From a checkpoint of a small mixture-of-experts model trained on Wikipedia.
Size: 13 layers, width 256, vocabulary 8192.
Training: a variant of SOAP for the experts, 459M tokens, 3501 steps.
Below are experts of layer 8 (counted from 0) of a mixture-of-experts language model. Rows are named router (the router's row for the expert), up (a neuron's input weights, with its number) and show model dimensions 0-127. Each number is 500 + 40 x the weight over its row's rms, rounded and kept within 0 to 999. Numbers have three digits each.
Before each expert's rows: "mostly gets" lists some tokens that are sent to it at least half of the time. This comes from a sample of Wikipedia text that the model never trained on.

# expert 13
mostly gets: "{", " \\", "\\", "_", "$", " un"
router:419469460517457477497520519547528458431495460471574469558455443519507431507531453546509489540466474521489458485512472549511543545525509580413423496539491501535485531468525487555568583479444567492477546479487480483568454531502547472541431472467494515506543558473482465457488448459480483524446494456378475508530508473583551564458446482465488490560522479447524426507463492472503564580503
up0:496480498524516418490491508472452511434460508544556510518546507510494413484506516435493470417529497535436498470395513471477446492444512493507387451531535462438463527472497488464544511436477547509481492428463493466565565500547514507567510566507485533544488503508536497510445524493440508486520502470498444525501498498525506495474464512485512541488483507544461472441460481454515544510484
up1:523463497576485589500649523489510472522495524508521475430553463494511500527482500546501481545474481484499512455462492450479489497496488503515464578509476532527504536552505516525489470550537553532523543520468495525480487460547544493418501554511477596432413532538370516466516559507496445441447456488498558501523542537505490483472491529501486501523447469557522503562492499546499490465472
up2:399475555467512547499426480518425500511506494459517514536507491497436458515546536442538489521544528461493494523450550525478515562519428450483521523492588493411459525542526451499499513515533514479494498529480443437518523508477479550509488495514492523494503474429476446459522538445456489535506540491480456542574508534544524547456495418501504549450520425555448458477461521485530528509520
up3:515526529479493485548456492472550460532554470496518505495535528490499539517514477498467450503467567520489444489468558481452502551519515514454438507417527530576509517509462518500518558488480486533431505519480486447493521601487588476541486555504500478518458456472443475493563485477467458514500627477453497449538405586494531492565538489483497528558526397532428528469424532550477399573447
up4:541486433467527486575555522504470514470444516504453508433552497506505617471538491482452550480529475550523479491459559491507465548499534460541504499512493504494537475499480478540524460535521412500556517520382522541500442488502563481481517413497542507588486541418458524460476431448449494537495549480492493493460528412512515456496521532605503461460519500474494556452530499421512537455510
up5:558439465447450558459451461558476392506554475481543526500497429452442533506519529462456513504435496510584530478455512509502456489474516513478519538516478518492505561556468559513448473532441488469432521474518467494449455530591543547474494547440509542517489493423470486472511495530456480466493445419554500474526532516510564486486481450437541525471484530481498498457430507443497497543573
up6:490468581508501519503500478446493473509531500543523432481528428509467488475515537576473527479437554451515455571488504553513490504450558492499391475571464536540460516480486511502455497485541486600504536439480566427439539525571523477520587511511485526500560469512545432490507440479435485534549553444539467446406537466524542473451492561499530517449580483535506417529548517476536486471516
up7:521548487510503563520475508525536555487479572519477470506454468519476430533554541557349577472454511543451412513506521529457527475481489507494524461496481474526561515473458502585524448491552450489480546478542451496492468478457495533514466438480462475578495471471503526504504477493522492526533503480521457491530485475497589542468485446461465518572486507544538512510460518467447546567532
up8:482463481466546428533509513498463528466523480484508425570529482592553470514567492497503532542474468506522496533429526559527518566497509481489465410420509466517505498468526500559452549563474540536545547557551511462558515460501530428561512491499536521474501518508440486455489530531526494487458451493521441429511572518551514541489493504479510443541537436496493477570481545449505589490457
up9:463525503485499496509510520510467436471601478507555473485561555490548520506591481461480536457473433487524455498472517524515484492489463466471451473497507570551427451504475469489544551450493458472533472520504607526555447508562470503517417510380516466501551527506505404473462559495492463514540543524438525489550494490487456499499492467510484552542468541544546502485447526456467531540506
up10:524453526581480524518563471551589429439459459473485570497467557501549470462502480505441454479504514498517493495504495495515509571442483598500388486476512527499468548539515525470512462587501533515552492618505496592493463464482416445594490444523503478563495503476441495567559526450494500500522497475468446515574475492540490527550520494462551508442494547430519535501487501474459462496454
up11:485543523463512434426486490498458461495495547455552505496508468495508535468548498441524471521523482446498475530516460466541481439494418557436471460540492482526517501528493501522452525501516476474524496411498564481517468502590460452535500452450459527600473516428574481516504491468518462534588426501507526572488505411482474499530556383527462496536447587468505480502524495497497452481573
up12:528506479519501506500554520484530501529517555486447456493523467473551554556457499416555467513511439495485484389483558462523467490534505535538542547542519503538626536490607563484445489453525491546443456499500502506505447523481537511525525531563449541498476566457557517495465568495516453574423566454507551507512461486444450597503455527481481546502499450502455493493503466538562481499513
up13:540488526544476442554553443523525493505461566524492536484517506579541546528499523563485465463490525504520486460545499443494567493494483443474487560604494496476466548510510557510451513462465531509442453457487470479490434539478454503407480549461486495505526459513550457468465480478532482514505511532497473505529569502505522537492580592422513521483518546481473508479499458532474519515474
up14:494577420489524482488462527429481537479450482517507488450510512495507434477454479430486514536508497482501502488470506565458509444501488464524526504550514516513534619451428470456484464484537465489424542485498433529552516461460577511467491513498454525526516526445552498521419435502525504492496530547469498446527539481552461460534509492448571456515534533476555493557480385527480562477544
up15:503574440513490527556527509413523498530583574493470476520518471481533443472479498509448589525415544550458472548521555480528512497480475445578477513537493469541565542464530523519548522546468548548478486491449485468494522542526495519592510522481543522461495518525454487525516463517526464523554482471461493430429468401530573592459461496537475522510547466360528532464486548551458514490449
up16:496517494530453506462463543557645446417522538471421471466481495510452570484495475493471511525521441461478510499527495470496462520503520497501436522507555513567547467508460446441520512458468496488434467448608469471553489505528548554590475464580489517528553518508472492477528488573535494546499490475526547538455508518531438501424514464499581529569585586452524517545448490499531522523529
up17:437439437501520495546539485573422515555535549498509388549557481459539505505605471464470431522439439522502541472462520507513454546453509554523476482571482505448486440550562542512454490548470441487503471568521442525574556464479570530478534486589474470525542479422444527528472508497404486551520524507469481511482478557558482495485469470530482477481487461452587530468483575483551514524500
up18:583510443472508490490459471540525495517477538535454578543499507507506474500594454501498473480446397532392507425538434526478536489430487485556502532546518544502506516466485650479562538445508514475513483528480461519471448539526495474418527553453483496490470536566553474590542488564521509512456480488454512566471469450569481479487446509537539502517534452471553565492468501441537556512510
up19:469570485505505472456493458558484442466582522409514497513444413453487540492503499515518525551506477478468465540502530445446534574530544431472535457478495551463563499535515525470458483531520504466515539500431478517519544453522499504505529464500478461491564462581440548451553538510557417523463525421546536484540486480432503529483458441518469505573493517460494418539470498586466495517512
up20:508446465430417459494542466499433508505441545474541505571458413531543469517556470519507512574584521541472448548481447401495480531520508459522507486483531502542625473580606499542557525489533513511465522468488442516521564491522441480547501465493532536523476546493535533475435463574431495519571489485484448425518524482440443462524380493450459500521529542509422451482511486467461541518497
up21:523493463516468466563535478511514443463488495508509531485490501536516536483550471516523523462464509552480559471493461491516515459513443460467487527571500559538585496515489397518524497499487471513459534419470528492563437553479590470523513462476442478487523526492417559541535528503484525433559551506536549497610577486514483524444517484530481423452503451433485442445452533495460469543525
up22:460457481449521527499533553506475438541503469537533492468538453446456418581474527492480515424523485487526496522497506483458525517450527476508464502454474483525473521526521453461516466524588564466558466514441567483496430480436486533484488489545505494476594555516536460505471458567459432450538562412462567443569531525546517510468518491517570463484476499529515506562498502550469558553505